config.toml
d_model = 256
lr_router = 0.000813
train_tokens = 511500000
Below are experts of layer 8 (counted from 0) of a mixture-of-experts language model. Rows are named router (the router's row for the expert) and show model dimensions 0-255. Each number is 500 + 50 x the weight over its row's rms, rounded and kept within 0 to 999. Numbers have three digits each.
After each expert's rows: a language model's description of what the expert responds to. This comes from a sample of Wikipedia text that the model never trained on.

# expert 34
router:569565591548482489535472420536455471496495461433515484510523432453404506463475479551516542615518475542486476386553545420597429525450503461549499539464464449515567523412473590429465472519596503541532437522564395569487522518477535556488540497574502570516472611565506557523449540585568482413525495499526451547519482478526474488512573534484502515506522388516596469567408410500418513519386476408537508412514480483484543525469475473503408483551576460551519505436482503456503508459449432419532529596431511500537512531502509521500576539515485430470524397532570465530388502576593455452549545505539533502494432515540524516501383495390541476462486422474426498516457439441449503496523530461550549618528511436528438521629417548488532530527509593488508492505480482545575474516508492
Description: Political, institutional names. Words and pieces in names of parties, governments and institutions, such as Com-mer-ce, Democratic, Congress, National Reg-ister, Pol-ice.

# expert 29
router:404549524504520475438511567435549449500485586478624485481501550500514469481434534539532565477415430501434443539440475502503518525452511437413476511464518570440494486547491364393495547521541481466468431557490489393437482453509430502499492495546465451486533450494501463438461502530429579541534555571491405466506420581487518559458519453478532486480507563471356553476525578498485475431531536477475513583506424564462595540433518412464564532492503570554566571484522484481625619372556478476548555545541487479461603528527560508479489514544489521537532612524549375438522467488527441426452488515477472445438523446483398501569530495426473485509512442445510554575467530524506446528541376530467530544452483539514459528599488538535501552449447430396544470473482495528510531439514500
Description: List and section markers. Dashes starting infobox lines, == heading marks, bullets, and table pipes in structured entries, such as - ISBN, - Glottolog.

# expert 28
router:492528497427486574554461472467536465543560435532521450508545459465522464526489497540475463442518609579525520510478462552472536560507464474481478457505461515456558531410484521515529509409483495535469447534512481625491501462502582584535431465419477449580567485414510487552446363491561486509478508438575465446547511486446537527448419469451543514488465444526496504539419558406474457528560419547546546465505417433477517417483444486582462518513514493546593490549579500501473570468487519582533492461540542503549485560536593417411411516484533470471460509488598442460478556396577430483559514503418503528566440488549495575517454496642491489500544520403462527463446504433526540558530507508464555503421551387533414392491519438454535621489452596540419465507410477519421542461452475
Description: Copulas and sports verbs. Forms of be (was, is, were, been), plus match-report words in sports texts such as win, beating, finished, Cup, season.

# expert 18
router:495518540526612502426519456505421480404401520458516454537579450555460584543494456493496493433488518541543450527422495477500560583475479552496411506522533456502451533536532443365426467471500556387528580420547514446510533472581520417494503586512530467525588462524460516479461541381358555455500473478439511465520484550501390431484525462485561536485542525493559590527536558436579500419503534452513487527507509557502558535613571404602440564538499581520572530450560499475494457487557549566489453469557518435491607559456590612454402503534524514563513535448523532422413465583472516473429492454440525529447475516479545554501507555499526489498526424547531496557437516499490519455452503508495461493475477471440511441548499501514506466426651566528497492542503578535484515549500443
Description: Leading digits, count words. Digits at the start of numbers, mostly 2 and 0 in years and table ranks, such as 2-0, 1-3, plus count words like two, three, several.

# expert 15
router:456539575496516481495437558496464426450493479588566537531586545526479441501517564448463478487515520422452478538396502460467551568491378514482496500492518453500434442409400417498495432496499590469553427431556359457524572504457573437520498459468562529541547500525450500484461419507501506519452440578474550515503530576511462533482522556503577480505482535534481571484484368539565495491525568530581527437509526429466483429523506487430559533489408508443442559454511573472507526543472564628468453469587476470460582469456486480599544495533530531538504473492493448470494413559390532422580499532558529555467542533404565539467522465571454489565587412572466355534475627525428410516456485536442540551502451507519505499483441485511490543515494533526485589480548448540461569522529500
Description: Compass directions, -y endings. Direction and side words like north, south, west, right, front, plus the suffix y in Indian titles such as Mahat-y-am.

# expert 35
router:554520534485542489539593548587441602558463459526478530489546524487565396498451526503519515560526492526521465533520548488523483481453522489467541556457536514449505475519563442440570564541546550504496557508436485435536451517540549433455545624477624433492467479522449475496466524507486567571508594464435483515453512476504435460529553512546481446520396539508440617525451546464599401400522494567539534492537574562553405442497529554463527426451519489498455502413512434491493566556492517517538487496554473511506392580529546489495433600478599394624509574497514504491391434520492507392507541460464576445494537436421489507458544454579475597436493537447610472526469486517510553543530526543517466517494613471547590547554456558612481472439407550505509462450515496536554494507505469
Description: Closing brackets and punctuation. Closing parentheses ending list items, heading equals signs, commas and line breaks ending entries in lists and biographies.

# expert 10
router:518579531442481518584575485443502483394542473405553474572504500458479502463472475539540561535480484548480490491387438486505411553396398486509514484484579423477430511497396424467501507500499484484525503527510356493520466517463509494501519493517439550557449479544499499502429458511530450476548596519519521578514477533437441549482516516460476536477572427596484548591469481477566500519584449589477487490506476392519544450429537475536551497506571460587577508523445393439436496513475466481473595529518471470551535491475524515483503570475569425458501482499563441439398533553515479480459577572491522484457522536492416533414468569508534570549536480502535527486445481483546595474436453461450454527448493551470499445544442516480613482592419379429502682509509476547614571484552502
Description: R-initial word starts. Word-initial r or R pieces opening a word after for, of or the, such as r-ural, R-ail Road, R-CA, plus nouns like town, village, people.

# expert 23
router:479560438419487420487535448424449426452482515478579506554522490551547524516498516458623445533392507508581485514456506499475533561492476455447521439536604561480501442467475415499535541497467547462483518497452462397494499431550488494498519576539487393550535548457457545497399507487569599510445507571467462555496418566599508564491435461524526486499427533575428538436537546527523407525541460461479447532571440528473530468441501406487464522507443573470579497382550439532474569503432505540461525507523513482585477512453579533496420588498605497548513528569507399473531504573435447457542592591511594456433508506431470495465540560456571592463455451481512495579456589518544543440442494571403489542474468506512458517549413522475432532493471471390506504450540469545491567455480442
Description: Score en dashes. En dashes between numbers in scores and year ranges, mostly tennis sets like 6–2 and seasons like 1983–84, in tables.

# expert 31
router:564528404479445493529480504478613448498503543551548469489527566515372572481472549472404567434506526458507543500608481449589518448480447379497515473540515506494456532523460483475491466478530513542521554443487451452564481433477457520519532539467536516520504396477543456483623514596449444512453388578389500492455476573505544475462547573483553463567493639513490495483474415531495524511601406428556448516439412460436574518543624483560555543523520536490515459517467472537566566501549546458490513436406452520459401438470465453491500551511506567503451478399562435574486453506541506535541464471554542599459533495456499430482449543422483542550392450526482495578471491504429493496487502560569496439553518402461449608537470460517404463488480505473485502520434506533467462574473529
Description: Given names and kinship. First names and family or title words such as King, David, son, father, Lord, often split after a capital initial.

# expert 4
router:467570466514443421565453512535477522525504491508559513468547479477482414486479547588524397512538409469499457537494538530547418388480476590488571499593504564598481472571529553520511507482533543514435503432535455596569504526544477580532510485498509459565547580551598572569494559439485554487454562442472543469489492507472513473469483567476518562523594430441473574429507518473552527498533512485483474484422451452420417408473546520487499489612521477435519536588579443609565450468513590504512470529490549498564527444499540506523503474376518519553532467459520572535662488433386579535489448500466481433517512489468515518475513467446528422460517469509391434498457525616458525531510400454422460525515500471441451481439542637461549507489539597521487483503532428490543532548559468
Description: Mid-word pieces in names. Middle or final pieces of place and personal names, such as Ark-ans-as, Pittsb-ur-gh, Beck-et, Charl-ot-tenborg, often before commas or table bars.

# expert 36
router:409515464477440528446522416464544510412497494485428479502419468456438479429474473558480495436557463486596516510391436477506447457452453461445514540502523501519500454604473468468476536523524520468435476458439635452589560536445472530492534531521500461563500355555573482607495438538510453449490421568351465509446410581533575510427583475523538462512510587463504493525523416480464454501548487503498524471479586442423525449592515543459461552543503467471521541476555439466562500427491500525515459493499536499481454434487521459509511455502410517418489453463533458655460431539504504531523498520401557580466478522490509529513496428485515549443396463520416521558448480429462471476555430577487530533488492388417514562396457504489523489547528601581477509485503542504475580414550464
Description: Pieces after initial G. Second word-piece of names and words right after a capital or lowercase G or similar letter, such as G-oth-a, G-oy-at, G-eral-d.

# expert 42
router:455542456519642488527563478363442422511478478496584472533571542543538466527493459473538503632512512406485493500505542508492551507538486466603568498473497492476580530550512554600448557437568587454504561447587539528446519535505497511531480481523461437446486552546428450391415502553496511484529489526481524542535468541526528532507476539597448486516455557484441456427485449429511456441456440494530377525571394536546519502440520459479557540551515433522471515526455500493576526520412460481484573552540517498600433472455575506478461540501483509518544541438658524446434554586479381480509525529611555536547553496518535551480592496576481532548432475470474532558475511573560420569416499524444403501480531551493548450508517488390506463528516460551384572460514484506487463478522463
Description: Hyphens, dashes, leading spaces. Hyphens inside compounds such as Play-offs and stand-up, en dashes in ranges, and spaces before years in table cells.

# expert 30
router:545568506576466547466482606471482487474495486563539474557480446530528548473460444491478441409527521537452515474565503423522431517542420442428542432469573535446476608508533576551473507501488514535477479533548482453496559449436516520546492483507468555557466612502514469491481599535468461520368549518474629496533544440542488490533518534469461477495509538418492495450440532452467555519472586550446396514466540541445486615497545554485550491459607596458412478489490453479496503536362557527529484552438489543540534475540511508495501479409493521434486410449438491475439470515546458524424562440476505569554530407508543482607544529529473504491466520606470402541465419497582527584428441521417486520453499474501484458502460489486504619503491558438563419654414433503499437537521429
Description: L and em pieces. Word pieces with l or em inside or starting words and names, such as Bat-em-an, T-em-ple, Bang-l-adesh, pl, Atl, Mill.

# expert 33
router:542495445528576474550538564507471438461537564436572478498552486502551540531441431528565523474494598458495507569444523505511401538514590443457505537479414401616452513570561485525505595536492500471569555435468491566474481480592592429475411556430500544540540432471456404506478464601507483527512458404522546541482466496458444555512522486495508391462580447437484495497499496520499491427517512512532405513489520548573452448426515493411515460493505491434384492506510474458472480537533432471466501568445568468471654481532502471487498562474529562551554585454463523524490593553571469390437588425534568508503502504537448608502545412452519517431470505452537428514498555493600565516515543522492510537453520523578572469525479526512494503417550403491397486402494525431563471535458517
Description: Space before numbers. Bare space tokens before figures in tables and infoboxes, after pipes or colons, such as Running time: 100 minutes.

# expert 1
router:483525432455480373481601481403464458457474547433543610517476503553532458495494564516536513479398535505523540491444535503507548530522502430460494424519627551451511451502531415488558477504460512464520506569494444395465492381491483477474572631534483412539561528472465525494424553448521553501452445551484458562502442570578482536391449454505588481539415572603432518405544525553500423502564504496498459548561425559515559557455532429510456502525502551530499502426545430479491566485501516517511488533542492478490542477427543596490443550440581494555464555584489455525542434574498496470532631577464550374357555557444482469467526537484487533439548452495505517556416526521474520467469552565419571491474516542526500511575444525467431541520494479417479482460532472552480540477483482
Description: Name-fragment pieces. Word pieces and initials inside personal names and species binomials, such as Chen P-ixian, Kenny Al-bert, Atract-us, Lucanus d-at-unensis.

# expert 17
router:512489510406555413498529441518425445550483599487497494503507509435536492476408459549537557499520517427492477465537473398400494518495483567497405519484533588526480525521528476477447604541596537420519503588468600504459545589505563544472545514483476601438489483630548471530513455601467500503577571522466429491523555523528503490577515496523520419512537442506455347493412545582538522505420504522532488500474506481409498592452514423445452510471421531533460423581533420429535569487461414402559436527404429467464559482508452605536510497539454613564495524485465540473436476541550444540420559514536515508612480538556449551571527525544552571520517493520494523422522470483529491542527560467456461472496494495491542560519508501436461486598445510491497497450528549552587459483418461
Description: Capital letters in lists. Single capital letters that start lines, headings, or acronyms in infobox and data text, such as P-opulation, M-ost Haunted, OPC-W.

# expert 26
router:546547507430446451462527530496569588524534459514511467549455447477533513513560423422439511476437517422544472504541536445554591561567565495496568530471473516467434555462564547593453431444521527532491506563501526463439484447490422465566524536556597452482412497535563515427601614527511555493467502439466551491456467549488492466498495524538455455447580540505446491402458477626480496503516465545420506568407525477517431538579558465555532487463547476430561521554543444472444451496459513504532473453582591505553439454480469460435446438440446447436446470471534463579460609598470458507419445501589520517442499471536521450445557557490518521427526475500535562470500432497480446654495535458491452510534570559424432576452549562460549474538498572505532547505427461549543536558460377
Description: Mid-word pieces, apostrophes. Mid-word pieces in German and other foreign or technical words, such as De-ut-sche, ag-ric-ultural, Lie-ut-enant, plus possessive apostrophes.

# expert 37
router:403454517435493568449553504468546518587423524450460486552473509489580437504494517440467476580512462540445492506530484459538530516478522468488471498499484510448556451482506435473511508418467493430556551547452507439503478415496511519594507473555399416488522481418435454457440514535420504534435508587513467451454498513433467520528598513526449468429448584513452534454553594419490491367456534546512563519479452604557546552386469571458468573541494538565448575512470545418560587474474450526545604492474524443492469551553586504451475529570515539563502606488531565436527505465479476477513518452461490412524515429480417541509552476434517418417539570414537533570526520574570500543561426541559442590463572462551432518581500508584589549462533518433523510450424494466429466428512467
Description: Punctuation separators. Colons, semicolons, dashes, pipes, and heading marks separating fields in lists, tables, and notes, such as Occupation: and Note:.

# expert 16
router:508536537545502450560510521423472505475488466493444590499487478485541553477483471575521484529542518507550520512439496532497536384466460503546549547463512518506657538493428529589526563513520431491464505446491498579491612401514441486508504488501533509437425459517580502437658495501463480541446528576500471479531513496549522498511492493506464604540523538474497503564488458636446442529498462424519552416399544516500579430508551510541446524451454572424521372437470437455470496567532450403451610524608522460534565592491489538400529497534398518418448418554595422571493460526436503443576403540520504501516441518473502427546515456565424508511503515488516480411420577441456562441421505548491468578523466515450503496462487576492484545510420507548433520477488581483477520481454527
Description: Pieces spelled with or. Word-pieces centred on or, er, ad, our inside words and names, such as Gl-or-ia, Est-or-il, st-or-age, c-our-ts.

# expert 7
router:453554491474425525491458484487434437491465547404480538490480503442615479522439469519529479572517587502553530479476577424465567548471458511467468556435440487509475529464496576425537478424559529484576499499513529439407482466527504539538498513516543495478403511530486550616501513490458499497468436491475464543546507438475451493544485513534466427408494459412428559519451422495501470479443514587438568482404497519419517600518609497403504421542545500495459648514502471505548539502439489450558451551443504546479552432459566579496482444452531537544490483507449543364492450508508371570478522478492493530546511438447483572483478535527539618548585448449471490459517427497606389494486520506481479442436497440466625575588471451507538526543510584585468491499530504543494352490540499
Description: Capitalized name initials. First capital letter or digraph of a proper name split into pieces, as in H-uskies, K-ahne, T-ech, St, Sh.

# expert 43
router:603436462521522450540532475578471526438477512460563511492455632492409532545453442525445510464450529559570538456510564500494569467444412518520521533471489452455529444586541445542440516510589490461519417483465568443533492577456437446474521558573467424521552468456573447483425515366499487490423445441531598502485446567431570510537555443535440488545477478477503478367443469539510530508539525494531537462506391527547457396514571448478561541487529404517557456500538549482508411544551422385517534449438478502482487407505458491440496475494521437518428412491494432497426417534555526543522488517424502463497518534501500462504431524473590506397510473445529541455561576525595508520574512434396524453522482644481499437551557446510486408415537513473513528496527555519499469554517511
Description: Pieces u and re. Word pieces u and re, plus prefixes Pre, Qu, Re, Gu, often in foreign names: d-u, Dar-re-h, Jag-u-ar, re-vealed.

# expert 24
router:375463538463472422532533503519513481496410463549474486436503564515502475456444458514501526605506473580456517487491538595569507483620494451469448437605448573511531516513528383535471470511531480433569570502498540517458488472385519556470473542575482449456605424482434434454461476527512576509456467561438434480476445489524540389535518411545534526548486532474468525438413605556569425503471577527554517509492536552543537522444509496432631516467515490456438528489538459450498439517468481545578480487469499486478445438548495480469528575440547436558528531469556558571493452567558505368567432507506552424510575569516368496458582496572457526581521460554530549551464451560489544535497493504413473557457549484553526598537547557506517413504526540480543474490524574493497416511463576
Description: Periods and punctuation. Sentence-final periods and nearby punctuation such as )., ".,, commas and abbreviation dots like Ste. or Ph.D.

# expert 22
router:468464395480483406490542530533435472431512549487538584571533539480576425526414456381560515552432513475524526457429519489526540583507448555424566431479566518463430424521485424536504525548575421547541586388502557433495537505536510462533566565549532556501495479472431571589392528557541556615548577557573483553467506485533465469589537478549491521415432456544473470387460536483525549433504553533520513509490504514539555457464547483476508417503527580589546526428604510470512529535525518541445473595558439428416574509465471481566464535506533500574535527583521447512487593437419473440527512523533534413495549575526421420485472558551525606468449534474518594532537439527465438488481431476461516502492554494547525545467482550524491436428503504486512524438417523495517529538466531
Description: Line breaks, table markup. Line breaks after headings, infobox section titles and table rows, plus markdown table separator rows and == heading markers.